config.toml
num_hidden_layers = 12
hidden_size = 192
n_experts = 64
experts_per_token = 2
d_expert = 240
d_shared_expert = 0
hidden_act = "squared_relu"
moe_layers = [2, 3, 4, 5, 6, 7, 8, 9, 10, 11]
router_score = "softmax"
normalize_top_k = true
routed_scale = 1.0
balance_loss = 0.00429
balance_bias = false
router_cosine_scale = 14.0
init_std_router = 0.0249
lr_router = 0.00279
vocab_size = 32768
norm = "rmsnorm"
norm_eps = 1e-06
tie_word_embeddings = "early"
optimizer = "muon_variant"
learning_rate = 0.00856
beta1 = 0.95
max_grad_norm = 1.0
batch_tokens = 65536
max_seq_len = 512
train_tokens = 301500000
max_steps = 4601
dataset = "wikipedia_en"
Below are experts of layer 3 (counted from 0) of a mixture-of-experts language model. Rows are named router (the router's row for the expert), down (a neuron's output weights, with its number) and show model dimensions 96-191. Each number is 128 + 24 x the weight over its row's rms, rounded and kept within 0 to 255.
Before each expert's rows: a language model's description of what the expert responds to; "comes before" lists some tokens at least twice as common just after its tokens as in all text. This comes from a sample of Wikipedia text that the model never trained on. Tokens count by the router's weight.

# expert 49
What it handles: Table row breaks. End-of-row pipe with line break, row-starting pipes, header separator lines and === section heading marks in tables and lists.
comes before: "|", " ", "-", "|---|---|---|\n", "|---|---|---|---|---|---|\n", "|---|---|---|---|\n"
router [ 90 134 138 123 168 117 116 130 102  98 150 126 147 134 146  84 124 106 147 143 117 116 119 105  94 113 105  95 145 106 139  98 108 126 148 107 150  93 124 152 103 126  82 142  82 137 113 187 170 135 120 152 165 110 114 133 147 114 140 114 159  97 156 105 110 123 144  98 111 126 130 158 113  97  95 173 136 107 169 144 136 126 125 144 120 116 165 125 102 102 114 146 136 126  65 148]
down0 [ 91 117 169  88 156 132 164 129 114 150  94 116 106 115  95 164 139 148 113 111 128 115 131 104 118 160  75 177 119 152 172 138 106 116 152 153 129  83 151 112 144  78 118 160 163 120 149 121 101 128 111 122 132 114  98 116 164 160 140 133  95 143  87 122 126 121 160 118 105 115  97  96 113 168 148 144 114 150 105 178 111 118 123 146 128 135  92 129 136 194 164 156 132 177  93 115]
down1 [121 117 119 139 153  93 115 113 115 126 136 128 141 140 128 124 176 114 124 127 108 134 136 127 117 158 124 138  96 149 139 115 171 115 142  97 142 153 161  87 124 156 164 164 143 136  99  85 127 115 128 141 104 130 109  87 154  95 100 137 108 133 164 177 119 141  96 166 148 130 161 140 118 156 128  94  82 152 148 154 171 108 161 172 134 132 142  84 111 128 134 146 132 140 107 109]
down2 [123 157 138 132 144 123  83  95 106 165 136 156 130 114 133  91 116  81 126 132 160 125  89 117  86 125 117 149 121  98  89 127 161 109 134 174 102 102 140 186  77 131  96 113  91 139 156 113 102 130  74 101 117  96 117 111 156 148 110 140 123 136 112 117 131 129 108 122  89 132  92  89 131  96 151 121 156 139 167 109 119 142 122 137  49 152  94 146 110 136 110 136 169 147 111 123]
down3 [176  94 149 134  65 109 137 107 134 104  92 144 166 144  61 190 153 149 131 166 125 125 136 112 146 116 138 127 125 117 104 109 110 117 144 129 119 116  68 153  96  93 163 104 104 170 137 144 139 178 107 124 126 120 118 180 125 122 138 121 122 150 137  98 128  80 153 110 140  93 144 163 108 123 128 143 138 144 148 139 136 142  73 139 124 142 151 137 135 130 121 135 154 110 158 109]
down4 [117 114 145 191 117 111 112  99 163 139  85 102 136 135 104 106 138 132 151  90 177 142 104 147 115  99 149 122 147 124 135 130 137 144 117 148 157 132 116 104 124 131 107 102 116 122 134 156 132 119 132 111 136 118 131 115  89 155 109 104 139 166 143 164  93 141 151  85 149 120 124 131 179 135 139  85 102 154 146 126  69 111 142 170 127 124 147 114 129 133 145 136 124  86  95 168]
down5 [120  83 216 122 130 132 142 110 115 192 134 135  99 122 126 142  97 165  99 141 140 137  91 115 135 144 122 139 122 175 100 112 108 123 169 130 119 171 110 120 145 133 154 132 130 139  99 142  92 103  70 119 133 142 130  74 113 159 121 131 142 149 135 144 177 149 154 123  94 102 121 134 111 125 118 142 129  91 124 120 121 137 111 101 141 143 170 117 140 113 189 104  97  92 173 135]
down6 [147  81  94 131  90 105 102 150 104 129 104 131 177  52 103 153 132 155 104 127 104  62  77 129 142 139 100 122 148 128 133 102 112 141 110 173 131 124 147 157 132 152 134 120 120 117 131 121 127 162 145 128 119 149 119 128 146 158  95 129 158 113 136 148 105 126 143 167 180 173 142  88 160 108 130 135 111 108 172 113 151 104 139 162 124 107 150 107 165 113 120 173 152 112  95 152]
down7 [120 137 128 110 113 133 145 153 151 150 149 158  95 109  77 167  99 139 105 134 124 148 127 108 145 133 117 168 145 156 144 150  96 125 162 158 100 163  96 130 147 116 130 126 107 103 123 191 116 156 111 146  99  84  83 144 115 140 142 105 173 129  67 115 169 139 132 120 130  95 103 124 179 113  79 117 168 129 101 144 110 161 156 115 150  95 102 138 122  78 110 131 115 118 140 167]
down8 [136 130 119 169 135 167 135 139 156 137 139 148 109  87 126  84 138 103  87  84 190 125 155 142 119 146  81  91 142 117 127 145 146 144 133 138 131 141 157  75 147  88 166  91 117 121 143 120 133 124 122 121 133 110 109 143 153 138 137 122 181 144  83 143 152 140  93 118 120 148 138 111  76 145 125 136 129  77 135 168 130 109 101 147 170 164 105 110 103 129 138 138 109 143 153 131]
down9 [173  74 117 139  86  91 148 103 100  88 139 130 117 188 120 141 141 129 117 112 126 139 123 111 141 180 107 103 138  75 114 151 153 117 147 110 127  96 168 111 112 120 145 111 123 155 127 165 128 153  79 133 121 124 148 105 174 151 114  97 140 137 128 146 144 130  97 144 161  80 113 166 106 171 121 132 135 112 163 126  97 112 119 130 125 100  93  89 114 149 104  98 139 104 141  88]
down10 [128  89 143 112 154  96 154 102 142 138 147 156 121 147 132 137  87 141 201 113 126 127 137 147 164 155 117 125  86 132 160  76 125  96  90 131 149 134 111 138 122 103 126 125 123 139 134 150 115 143 115 139 142 161 133  59 122 110 135 148  87 134 127 123 160  98 134 111 152 136 185 124 127 150 149 170 129 113 144 131 108 121 167 121 138 133 146 114 109 134 140 139 137 139 120 138]
down11 [138 113 151 129 125 128 116 173 135 150 105 102 121  82 101 131 135 126  80 117 137 111 128 165 101 167 154 115 103 157 101 153 126 122 146 124 138 106 154 130 114  98 162 119 115 166 101 123 175 183 126 123 116 105 120  90 132 119 132 131 140 137 121 106 128 148 134 126 115 174 115 145 156 107  78 168 124 108 120 114 153 120 108  83  97 125  81 107 125 164 164  96 116  97  70 124]
down12 [140 135 134 141 133 130 159  94 160 150 173 143 154 135 149 137 133 122 126 103 124 130 129 103 151  90 159 106  98 100 106 121 152 138 135 109 152 118 193  97 124 123 164 112 120 110  90 132 135 126 131 128 129 130  99 139 144 172 100 136 143 128 119  98  97 167 140 107  86  94 154 157 153 114 124 124 152 184 133 151 121 113  98 102 120 110 109  97 114 139  83 104 126 103 121 112]
down13 [155  96 141 151 122  87 128 112 112 140  98 109 121 137 134 130 136 140 121 124 109 136 102 150 129 144 142 168 139  99 150 101 164 117 149 125  94 116 128 100 135 149 147 114 140 115 152 159 107 131 152 129 136 103 136  96 127 127 128 145 164 145 141 179  97 114 117 115  93 119 117 140 148 169 134 121 133 103 151 137 105 105 169 135  76 145 109  98 139 110 115 133 124 146 122  84]
down14 [131  70 142 114 142 171 104 130 126 132 162 123 132 152 115 124 124 138 119 127 141 129 143 134  82 128 144  91 131 135 160  87 130 109 168 157 111 140 103 152 136 132 150 163 107  86 102 162 114 138 131 110 144 103 121 149 145 111  88 109 167  78 171 133 141 120 127 126 122 121 136 162 142 128  92 155 122 139  97 131 144 103 152 120 128  97 109 142 116 107  82  72 127 105 123 118]
down15 [100 112 121  89 163 102 130 137 159 133 112 111 154 127 131 110 116 134 143 186 137 137 134 100 126 150 123 137 111 130 122 100 147  95 109 105 103 135 128 141 154 131 123 138 148 106 108 125 143  68 116 147  95 138 142 142 122 116 145 116 134 124 108 118 103 122 146 121 138 112 143 123 164 145  96  69 137 148 125 122 140 205 146 143  96 120 125 159 125 133 170 139 118 145  65 102]
down16 [128 123 149 155 129 142  78 111 109 150 105 131 118 157 185 188 118 171  87 103 171  80 193 116 104 141 122 130 133 139 131 156 127 132 135  83 160 147 126 164 132  77 138 141 163 118 126 155 110 129 184 132 136 162 161 143 138 114 110 118 140 178 148 100 107 158 136 147 153 117 127  91 153 132 136  99 110 151 163 141 121 149 106 101 109 140 140 141 144 145 148 152 123 120 159 114]
down17 [174 141 135 176 128 119 109 154 112 127 148 139  96 121 171  97  84 133  85 111 138 157 107 124 108 131 134 120  99 123 146 120 127 124 154 155 134 146 129 136 112 132 132 117 104 135  90 114 135 116 126 144 128 139 144 154 107 116  98 140 126 149 109 114 131  93  76 101  76 120 121 135 122 171 111  96 111 134 105  69 148  96 122 133 151 136 159 124 126 130 135 141 104 177  97 164]
down18 [142 146 207  96 112 150 161 138 131 147 132 159 101 136 172 161 124 156  98 141 102 125 131 121  82 170 133 140  89  97 117 126 106 134 139 154 175 161 106 149 118 157 172 128 122 129 116 115  99 174 131 131 127 150 137 143 138 107  54 138 131 136 110  91 105 119 168 160 108 135 126  72 134  87 120 134 109 142 120 115 167 124 138 151 127 116 122 128 139  98 118 144 143 133 127 107]
down19 [171 138 147 139 148 128 136 144 139 129 145 123 175  87 111  87  93 161 123 134 171 138 173 122  98 105  82 154 145 156 157 155 179 141 128 156 135 134  77 153  97 120  69 116 132 184 166 118 136 170 122 127 161 145 101 120 163 142 143 123 126 135 128 166 172 120 143 109 122 127 161 104  74 163 151 163 136  93 113 120 129  71 152 164 102 141 140 140 169 133 100 135 137 141 121 126]
down20 [137 145 131 116 146 135 144 104 160 133 126 139 124  64 115  83 106 157 126 114 185  98 123 131 152 167 117 154 170  97 114 133  76 132 154 124 121 103 104 108 107 171 145 119 126 101 150 162 122 127 122 139 147 115 149 102 140 110 110 122 120 101 131 166 125 148 156 159 133 140 168 141 132 145 156 108 150 122 110 148 146 139  67 166 114 102 143 181  90 116 142 200 106 140 148 155]
down21 [150 149  98 108  88 157 130 144 129 147 200 131 118 123 125 115 130  93 155 132  79 129 132 135 154 122 131 161 118 119 115  99 102 132 123 161 133 121  97  63 118 126 155 146 101 147 145 106 120 105 110 131 179 129 151 170 141 130 122 130 162 119 142 123 151 136 124 144 161 100 131 156 113 112 156 175 170 143 141  85 148  97 144 132 133 184 111 139 136 147 104 169 163 139 132 108]
down22 [130 143 146 140 220 164 117 112 135 115  88 122 118 140  99 125  89 134  94 100 153 140 146 108 103 146 134 139 150 120 113 150 171 106 164 152 116 136 143 101 151 123 135 119 154 123 135 105 149  60 106 168  98 178 155 112  71 120 155 105 100 120 171 164 120 134 121 156 110 154  82 114 166 104 130 152 154 117  77 154 125 151 128 125 137 101 133 107 113  86 142 102 101 156 135  95]
down23 [192 119 139 139  95 153 120 122 123 115  75 127 105 163 112 188 130 136 137 167 172 131  91  81 143 121 161 107 102 120 112 106 123 134 172 117 133 136 117 142  97 117 151 157 140 135 153 140 132 121 111  93 102 127  98 149 115  76  77 125 119 140 171 187 104 176 115 124  99  94 134 146 103 122 123 130 147  92 136  95 138  99 138 105 133 126 129 134 106  90 120 130 101 153 114 123]
down24 [ 76 129 123 144 134 157 130 115 103 180 142  80 156 120  89 165 172 108 102 144 114 150 127 108 137 126 143 143  91 157 132 134 126 151 108 125 101  90 128 174 100 116 137 128 159 140 130 108  90 122 135 127 160 135 128 117 110 114 153 137 156 101 105 164 142  89 134 114 102 154 127 103 151 136  89 170  95  99 123  72 131 130 141 130  91 137  96 160 146 138 116 184 126 113 103 146]
down25 [146 150 154 164 122 114 160 136 121 134 183  83 127 156  89  64 104 121 130 132  98 123  95 138 121 132  94 136 121 147 154 112 136  95 115  98 139 111 113 141 154  83 129 103  94 136 124  87  73  90 167 108 132 126 124 126 170  91  97 172 138 132 124  76 123 140 128 120 143 128 159 101 146 141 127 141 128 122 130 170 111 114 140 127 115 105  90  85 124 139 114 144 124 154 101  88]
down26 [101 126 130 118 110 144 109 137 106 113 132 131 134 118 150 113 151 133 111 143 148 123 120 142 162 168 144 137 111 154  94  92 112 122  93 108 178 106 121 147 129 113 149 108 110 147 177 137 127 131 155  75 122  76 152 129 119 144 104 160 138 105 147  85 131 179 127 130 115 151  87 150 146 120 134 127 142 119 136 126 166 112 126 146 146 127 147 177 116 148 122  81  91  90  77 117]
down27 [113 163 124 154 136 108 122  78 144 171 112 101 137 133 147 112  80 133  83 131 117  89 118  86 107 116 110 131 184 115 150  87 150 137 126 133 139 109 119  94 108 151 117 135 153 169 104 100  98 119 114 133 121 119 102 123 126 101 154  84 107 141 108 144 111 147 177 116 168 117 104 158  91 104 171 116 130 122 172 115 125 162 128 107 172 173 123 122  97 116 142 167 159 138 100 115]
down28 [139 110  97 153  98 125 118 123 141 100 170 162 129 135 135  87  51 100 176  67 145 114 136 115 125 183 113 146 159 106 141 106 135 105 120 128 134  90 165 138 138 123  94 134 147 153 120 128 104 178 111 137 118 156 110 110 129 107 144 160 140  98  84 148 116 136 117 116 119 142 113 113 118 109 117 123 111 118 146 142 145  85 135 118 159  87 148 122 148 130 109 117 113 103 137 150]
down29 [131 163 143 141 112 147 121 135  76 109 127 108 170  89 113 107  70 177 148 121  90 121 114 133 118  90 107 196 133 128 130  79  94 176  94 132 114 128 140 146 106 115 131  94 161 144 115  91  96 120 111 155 143 116 110 113 122 158 109 148 118 111 102  94 100 148 120 111 105 116 113 107 115 107 113 133 150 122  90 129 139 144  91  92 117 104 126 151 119 162 106 104 127 106 126 141]
down30 [142 142 129 109 167  89 129 154 133 107  88  94 130 130 128 147 105 138 127 143 161  98 117 134  72 120 128 102  87 142 143 141 144 147 132 156 139 108 115 116 126 113  97  98 144 127 147 105 136 138 105 113 106 151  88 141 147 150  79 166 164 131 121 123 127  89  97  96 102 110  87 127 127 117  69 126 131 139  88 144 147 134 156 129 142 113 103  93 128 170 117 103 118 114 131 116]
down31 [140 178 135 121 128 123 141 149 163 138 134 157 124 136 146 170 140 101 130 132 132 127 101 139 101 129 104 139 139  93 117  85 124 150 165 105 172 130 158 142 155 102 131 128 109 137 143  83 142 132 112 135 150 120 152 100 132 127 139 107 191 149 148 155 169 115 101 111  83 144 144  98 115  84 145 167 105 137 139 142 114 130  95 159 100 159 103 125 106 131 159 103 135 101 112 153]
down32 [136 117 151 115 113 153 126 122 125 130 120 132 133 148 140 101  91 127 138 143 139  82 137 136 126 183 151 141 163 112 113  82 163 135 133 102 121 108 119 135 123 127 153 128  69  96 162 164 154 124 152 141 140 153 141 116 109 158 141 146  96 101 174 133 105 159 122 114 105 155 136 144 135 136 146 133 113 132 124 117 124 171  83 139 165 128 140 145 125 153 104 124 137 127 103 127]
down33 [145 114 124  87 116  69 136 155 117 122 122 173 111 162 127 112  73 131 183 145 185 149 155 159 122 148 126 102 128 150 127 149  98 123 164 152 143 138 114 124 129 154 136 117  94  97  92 155 153 123  98 120 157 111 140 112 144 140 152  94  96 110  84  76 159 106 119 108 114 109 148 153  90 117 110 120 145 123  94 136 107 171 143 161 159 109  85 147  83 130 128  96 121 175 144 132]
down34 [168 162 151 120 120 130 151 128 109 139 164 190 155 146  94 106 136 119 116 126 122 177 102 124 100 148 145 102 113 123  82  92  83 101 111 123 115  96 109 125 140 125 102 150 105  88 118 111 128 124 144 140 161 120 144 127  77 158 154 124 105 109 150 124 132  98 130 114 135 154 111 135 179 120  86  94 105 152 141  86 124 110 106 150 128 125 118 116 117 175 143 150 116 145 166  93]
down35 [134 140  98 161 130 101 147 132 116 109 120 116 102  94 126 127  56  97 108 153  67 142 103 116 132 131 150 162 107  85 126  91 116 140  98 137 161 110 153 153 154  90 101 117 120 156 142 139  86 122 116 119 130  91 128 145 132  92 135 105 133  94 135 114 109 155  66  96  78 134 137 104 123 139 155 126 139 116 117 130 133 171  83 168  92 132 132 139 130 144 122 112 145 121 154 135]
down36 [ 94 123 151 137 104 123 128  69 153 142 151 124 117 143 133 125 118 141 138 134 192 134 128 139  65  98  91 152 152  61  94 123 136 124 109 135 126 139 125  95 129 116 166 112 136  76 124 131 149  68 160  95 133  64  98 144 141 103 119 109 135  86 104 121 121 139 110 119 151 120  95 134 141  76 117 111 141 118  87 102 117 105 135 139 122 125 159 132 120 107 141 143 145 150 121 122]
down37 [144 102 128 139  96  94 100 123 145 137 128 156 153 135  88 130 120 114 122 141 111 113  86 118 170 107 161  67  96 156 127 136 104 139 113 137 154 135 124 138 109 120 160 162 121 141 100 134 168 117 118 145 131 100  68 145 112 110 103 141 108 110 107 141 141  96 159 127 147 117 143 162 127  94 117 116 156 122 128 179 140 112 115 101 135 165 150  95 157  95 123 123 111 111 175 126]
down38 [163 144 108 147 163 157 156 142 142 107 147 158 120 134 132 150  95 127 168 135  79 164 116 133 123 148 123 135 122  96 121 140  74 120 102 135  82 103 108 135 131 123  98 143 180 172 104  94 149 135 120 123 158 132 136 148 156 154 115 130 196 148 151 124 174  89 109 134 158 120  92 123 113  96 151 121 127 159 124 122 106 138 113 120 135 120 131 126 162 112 159 123 117 180 119 157]
down39 [ 89 138  79  98 141 129 110 122 166 104 123 119 105 141 138  93 149 135 129 104 155 127 123 114 104 150  81 114 144 145 165 113  86 113 111  97  85 162 129 136 167 120 147 130 134 170 163 113 109 140 117 133 137 156 112  98 140 114  87 147 142 135 102 155 112  87 109 128  95 136  97 117 166 105 139 110 169 139 138 113 128 132 116  98  92 169 158 196 172 111 115 122 148 144 158 126]
down40 [159 149  84 117 114 129 117 131 150 144 131  97 139 128 164 157 103 120 148 132 124 132 168  72 134 140 125 134  95 138 116 103 151 169 131 188 118 119  55 148 141 139 123 135 124 126  86  93 148 142 103 135 126 150  90 170  96 119 126 150 156 125  88 152 130 165 179 121 113  97  98 108 131 152 132 110 142 120 134 145 143 173 154  96 187 105 126 112 144 142 127 128 116 130 126 158]
down41 [105 144 107 102 156 120 122 166 148 124 145 114 116 139 175  91 157 121 105 138 159 143 153 181  96 130 179 106 132  84 148  89 118 117 132 131 143 162 117  90 109 152 100  98 155  88 108 122  62 144 159 126 115 119 134 149 200 149 115 155  97 139 146  88 105 118 161 106 144 117  99 112 136 119 127 111 105 133 138 133 125 113 167 143 158 106 122 152 104  68 167 168 121 129 106 151]
down42 [ 87 110 130  78 108 133 127 120 133  84 145  98 139 175 134  97 138 136 157 116 107 170 147 130 130 140 131 144 122 132 118  99  96 149 110 136 154 122 120 123 153 134  78 144 152 161 137 104 122 122 155 131 135 121 118 101 129 191  91 142 121 123 123 178  96 121 115  99  88 145 116 175 104 147 145  94 140  95 143 122 158  92  98 166 100 120 135 130 151 137  93 122 147 113  97 142]
down43 [108 110 155 167 118 120 136 121 116 142 156 157  91 138 128 131 121 156  89 145 112  94 121 101 176 132  93  99  77 130 138 113 104 128 156 115 109 141 117 123  92 139 130 113  92  95  76 157  99 143 144 131 173 143 113 179  94 149 121 144 111 140 127 125 153 166 125 136 143 155  94 116 104 137 178 104 103 107  92 141  83 138 161 123 143 103 151 162 159  53 100 106 106 142 125 130]
down44 [188  91 125 125 137 106 128  94 116 110 134 152 115 140 113 114 146 120 104  59 176  87 107 162 102 156 122 165  89 149 157 175 109 168 144 107 120 103 120 123  95 164 114 173 151 150 142 127 127 102  91 143 163 107 149 123 129  69 108 165 120 119 166 128 141 117 136 193 140  96 115 127 123 148 111 123 127 182 156 131 159 121 135 113 160  98 138 141 143 108 125 104 126 113 132 150]
down45 [ 92 150 130 156 139 161 143 132 121 154 119 132 107 106 141 119 138 114 129 169 127 163 113 112 132 102 147 139 132 176 131 169 134 155 149 143 118 119 100  98  96 106 160 132 140  99 149 111 109 124 112 121  94 184 171 119 172 140 109 153 154 141 136 195 133 116 157  98 102 174 163 152 107 124  80 158 146 124 133 100 129 161 151 133 123 134 142 111 139 103 147 137 201 147 175 139]
down46 [111 131 114 167 177 117 147 145  74 130 131 114 109 124 135 107 150 152 157 143 126 119 135  99 143 113 145 168 153 127 166  80 151 171  80 123 152 137 182 141 132  94 115 121  93 165 148 163 129 107 107 110 153 126 116  99 112 106 138 124 103 176 114 102 127 157 159 109 149  97 118 163 104 133  81  65 124 154 131  90 139 116 160  89 120 138 182 149 128 118 123 154  91 160 118 157]
down47 [142  80 127 109 123 126 128 139  96 132  91  85 139 171  95 102 132 130 122 137 114 141 162 121 167 124 170 181 146 106 148 146 129  89 133  97 166 161 128 135 106 165 111  67 147 146 153 137 139 168 133 102 127  99 155 126 123 143 116 130  88 139 188 114 145 127 143 143 167 119 117 107 180 114 159 129 134 117  89 104 145 135 104  99 128 122 132  90 151 109 155 127  94 132 105 147]
down48 [137 131 122 125 152 142 109 120 134 150 120 137 116 115 108 111  96 145 100 131 148 109 184 143 129 107 108 110 125 157 165  94 130 169 132 106 145 138 154 115 123 144 125 108 171 136 121  72 100 143 108 129 103 149 153  94 151 165 135 102 136 131 182 111 129 115 114 128 119 182 168 147 116 115 123 106 134  91 117 102 161 111 146 130 108 124  90 139  99 120 141 152 134 150 124 136]
down49 [138 128 107 143 112 107 139 129 108 167 109 114 120 107 109 145 133  99 107  81  96 139 141 105 128 117 110 138 148 111 100 163 137 155 138 109 117 113  94  87 121 136 125  98 185 175 136 144 140 130 112 126 164  94 117 128 169 123 113 161 108 100 159 129 137 117 167 161  86  99  63 134 146 121 103 101  82 117 105 138 124 151 110 145  92 133 102 137 104 187 154  73 148 110 120  81]
down50 [ 82  99 110 115 129 117 119 131 101 153  85 110 112 147 164 160 143 127  94  85  84  93 131 162 111 133 134 172  91 123 123 159 100 127 179 133 161 111  90 107 139  98 139 120 129 143 129 132 122  94 117 122 145 140 149  93 131 136 152 112 124 129 101 128 102 112 133 161 166 115 139 134 105 136  95 138 137 140 156 122 142 134 138  93 164 118 129 102 131 124 152 118 166 123 150 168]
down51 [108 183 107 148  88 116 138 168 104 115 113 154 130 153  99 146 160 120 150 114 135 124 120 146 127 117 137 149  78 129 122 159 101 139 121 141 141 134  95 152 126 191 123 139 107 138 141 148 153 115 141 130  97 166 105 154 135 123  82 140 113  86 142 105 123 119 131  89 157 128 138  96  97 104 120 165 152 132 125 125 116 122 124 106  84 101 134 141  99  89 158 103 103  92 155 176]
down52 [120 119 162 136 147 162 119 141 115 108 125 114 157 146 120 163 122 130 144 113 115 129 104 132 129 202 120 119 100 139  82 123 125 152 150 155 132  98  77 163 113 124 103 125 124 161 118 139 127 105 105 107 114 146 113 105 128 131 124 139 122 171 116 131 155 169 149 130 100 118 171 145 119 115 120 100 145 137 135 124 134 101 141  84 112 136 151 170 121  93 173  75 112 144 161 128]
down53 [100 136 156 119 160 153 134 141 149 130 118 100 155 123 107 131 115 130 157  97 138  90 140 123  91 144 173 128 134 118 120 160  70 153 162  90 142 132 103 178 108 158 118 128  93 106  68 128 137 153 133 145 140 113 119 132 149 117 152 132 129 137 121  95 163 110 137 134  58 114 138 167 106 107 126 142 143 141 163 129 143 182 118 114 116 148 142 101 141 151 158 165  89 129 108  69]
down54 [130 106 134  91 155 170 160 112 129 128 176 166 117 124  91 166 123 149 173 150 125 112  87 159 148 144 120 113 101 136 137 110  73 152 168 135 115 145 129  87 132 161 118 112 119  99 139 141 194 106  87 117 137 125 124 124 156 125 153 138 117 156 131 135  87 126 141  94 158 110 117 121 135 109 108 149 112  97 153 146 117 142 159 169  76 125 117 150 106 140 148 115 138 127 124 101]
down55 [145 154 152 178 121 122 121 112 106 137 142 119 101 213 126 127 127 152 119 130 124 159 132 176 146 142 114 120 131 100 178 171 119 183 128 127 105 144 138 116 139 117 126 118 119 172 148 122 119 165 114 126 153 146 171 166 148 165 154 130 114 121 133 122 149  82 147 139 154 159  83 152 154  87 129 111 154 112 108 153 146 108 159 135 166 103 159  79 109 131 135 152 113 143 128 119]
down56 [127  92 106 132 116 149 114 139 118  92 126 100 146 154 133 136 122 161 142 112 157 122 112 108 132 161 111 118 141 132 168 151 150 142 120  98 114 147 161 121 134 134 106  97 117 173 213 142 145 101 139 101 113 109  96 133 110 125 121 146 148 125 133 107 116 100 135 159 161 113 145  81 112  86  98 100 116 114 124  84 102 103 129 106 140 124 129 113 123 121 123 162 120  97 113  85]
down57 [113 112 103  93 162 139 136  96 112 161 131  88 186 140 131 111 138 123 129 139 107 147 143 147 142 148 151 136  60 123 145 114 144 109 114  97 123 176 129 159 140 138 142  96 113 126 167  97 134 187 122 135  65 145 113 152 139 143 168 126 127 127 127 133 109 140  89 135 107 152 155 139 117 105 158 112 118 116  87 116 117 134 137 128 127 102 113  97 138 150  78 152  95 103 137 106]
down58 [149  87 134 118 188 100  75 126 165 115 146 130  90 143 103 149 144 113 141 144 150 186 135 112 111 100 118 142 120 107 143 107 128 163 125 155 127 116 164 141 109  97 174 107  97 121 109 108 115 166 131  98 129 122 130 105 155 121 126  81 124 151 146 161 149 132 137 150 107 116 158 152  88 105 126  98 122 161  63 136 124 117 101 145 153 132 184 103 118 136 119 113 132  76 147 118]
down59 [126  91 164 108 149 126 140 113 136 151 166 149 116 137 143 116 125 113 108 133 111 114 124 118 118 130 127 131 115 103 119 182  98 126 133 141 128 105 108 118 179 156 140 133  75 105 144 124  80 156 124 122 170 164 108 141  91 149  97 110 111 118 127 144 180 145 135  98 138 107 145 135 131 149 130 142 141 150 124 118 139 125 145  74  79 121 148 117  63 146 146 145  94  84  94 120]
down60 [109 116 145 157 123 141 121  69 156 103 117  77 150 150 114 143  82 117 126 119 145 176  86 143 166 134 137 114 132 143 164 136 140 167 136 128 144 121 111  94 125 137 165  94 109 130 106 101 133 165 107 140 143 129 124 123  96 116 130 114 144  77  93 110 102 113 157 112 118 128 159 135  88 109 153 158  92 107 105 143 147 112 115 143 124 160 102 133 147  99 102 133 124 112 104 119]
down61 [132 114 118 143 161 115 171 148 121 117 107 165 118  68  90 125 142 129 172  91 128 152 131 128 131 148 105 165 134 117 164 168 120  83 116 134 118 101 120 136 146 146 106 134  96 171 149 121 112 103 105 154 131 122 125 136 165  95 115 142 130 150 140 149 130 156 102 119 149 105 127 137 157 129 182 102 120 120 121 143 150 180 158 130 100 135  81 127 167 141 140 130 113 125 128 150]
down62 [104 115 136 151 126  92 143  97 102  90 141 140  91  89 115 115 119 144 147 173 122 152 144 103 137 134  91 132 151  82 101 105 117 107  91 104 128 126 125 126 130 104 124  89 175 150 152 115 125 160 155 117  97 126 139  97 133 123 146 141 155 128 107 148 141 132 157 153 117 146  67 113 138 118 106 104 102 103  67 151 143 121 146 157 125  90 157 140 145 159  89  96  70 133 117 121]
down63 [165 131 137 124 123 144 150 133 122 125 121 101  92 134 116 119 137 150 120  80 140  71 127  88 131 126 116 114 115  80 163 146  95 108 133 105 127 142 150 108 107 127 143 139 103 203 126 159 156 128 107 171  85 131 113 157 126  87 136 162 108 114  82 158 141 192 138 141 165 140 171 162 121 106 145 127 123  80 122 132 110 126 157 129 149  92 111 112 147 134 142 102 114 101 137 107]
down64 [126 120 155 120 154 187 153 124 114 111 145 130  72 113 123 109 135  77 110 119 176 113 171 121 114  86 121 144 105  99 140 108 104 131 151 124 104 131 142 136 172 139 140 104 101 101  98 148 165 115 150 148 134  94  84 147 123 142 145 157 142  90 164 148 135 141 110  97 137 100 113 153 113 114 115 153 187 122 134 140 145 129 132 134 121 121 152 150  99 140 137 141 135 114  75 133]
down65 [ 88 135 129 117 102 161 101 176 104 120 135 124  93  97 148 144 166 131 130 141  87 123 120 120 124 175 155 105  83 109 150 126 117  98 127  95 106 108 164  87 127 112  64 179 169 123 146 136 161 126 102 122 165 125 129 121 139 124 113 124  94 122 159  98 119 127 118 133 101 126 102 125 126 126  94 115 131 116 126 102  97  83  90 151 161  95 186 103 144 155  93 144 125 137 120 152]
down66 [ 99 149 124 113 147 114 100 159 164 114 126  98  91 162 102 105 152 134 126 118  95 144  88 137 119 154 164 106 133  73 110 100 111 100  75 113 121 112 113 130 163 112 115 169 172 106 112  87 127 109 119 113 105 144 139 146  84 137 128 124 124 148 117  95 118 106 141 145 127 125 140  91 144 121 105 148 154 143 123 151  82 117 146 144 123 130  99 108 130 121  66 120 162 167  97 129]
down67 [144  91 148 153 153  99 122 163 126 106 183 130 128 153 123  93 114 184 112 102 118 150 106  99 122 125 161 131 120 135 131 134 129 162 144 142 156 105 133 149 106 138 140 112  92 116 176 160 111 161 157 127 115 131 128 100 164 131 118 127 171 102 144 131 108 180 107  95 101 124 135 165 127 117 118 119 146 145 116 138 104 163 106 146  97 152  92 126 149 152  91 123 155 112 135 128]
down68 [154 135  83 124 158 132 126 130 146 169 128 129 146 135 126  78 104 165  87 185 118 162 103  95 111 115 108 142 113 131 132 138 102 116 123 125 134 123 152 150 172 126 122 134 112 177 127 146 116 113 121  78 166 149 126 165 111 131 122 118  94 119 137 119 112 125 118 129 172 156 126  64 166 135 151 160 116 131 162 128 121 119 140 136 191 123 119 124 135 117 140 125 135 120 154 114]
down69 [131 130 116 154 116 101 123 157 107 106 167 148 110 139 136 137 135 121 112 133 139 147 130 120 110 130 159 159  91 141 115 125 106 113 127 110 130 122 120 122 109 172 177 104  97 137 154 115 134 133 130 144 120  94 138 107  80 139 160 144 118  90 164  63 103 143  86 119 134 166 158 147 139 157 154 126 116 119 155 138 182 118 138 101 131 141 107  82 198 122 103 143 124 137 126  87]
down70 [160 135 120 146 132  83 159 124 111 127 132  98  88 161 107 125  97 149 126 103 124  82 154 163  94 157 123 104 185 139 164 134 104 122 124 145  78  97 136 132 124 112 136 121 111 140 156 120 112 126 154  97 116 105 102 130 105 121 127 139  74  98 128 140 131 138 104 118 134 152 140 122 148 158  99 123 118 161 134 180 153 128 112 140 114 147  97 115 121 126 140  94 121 117  43 127]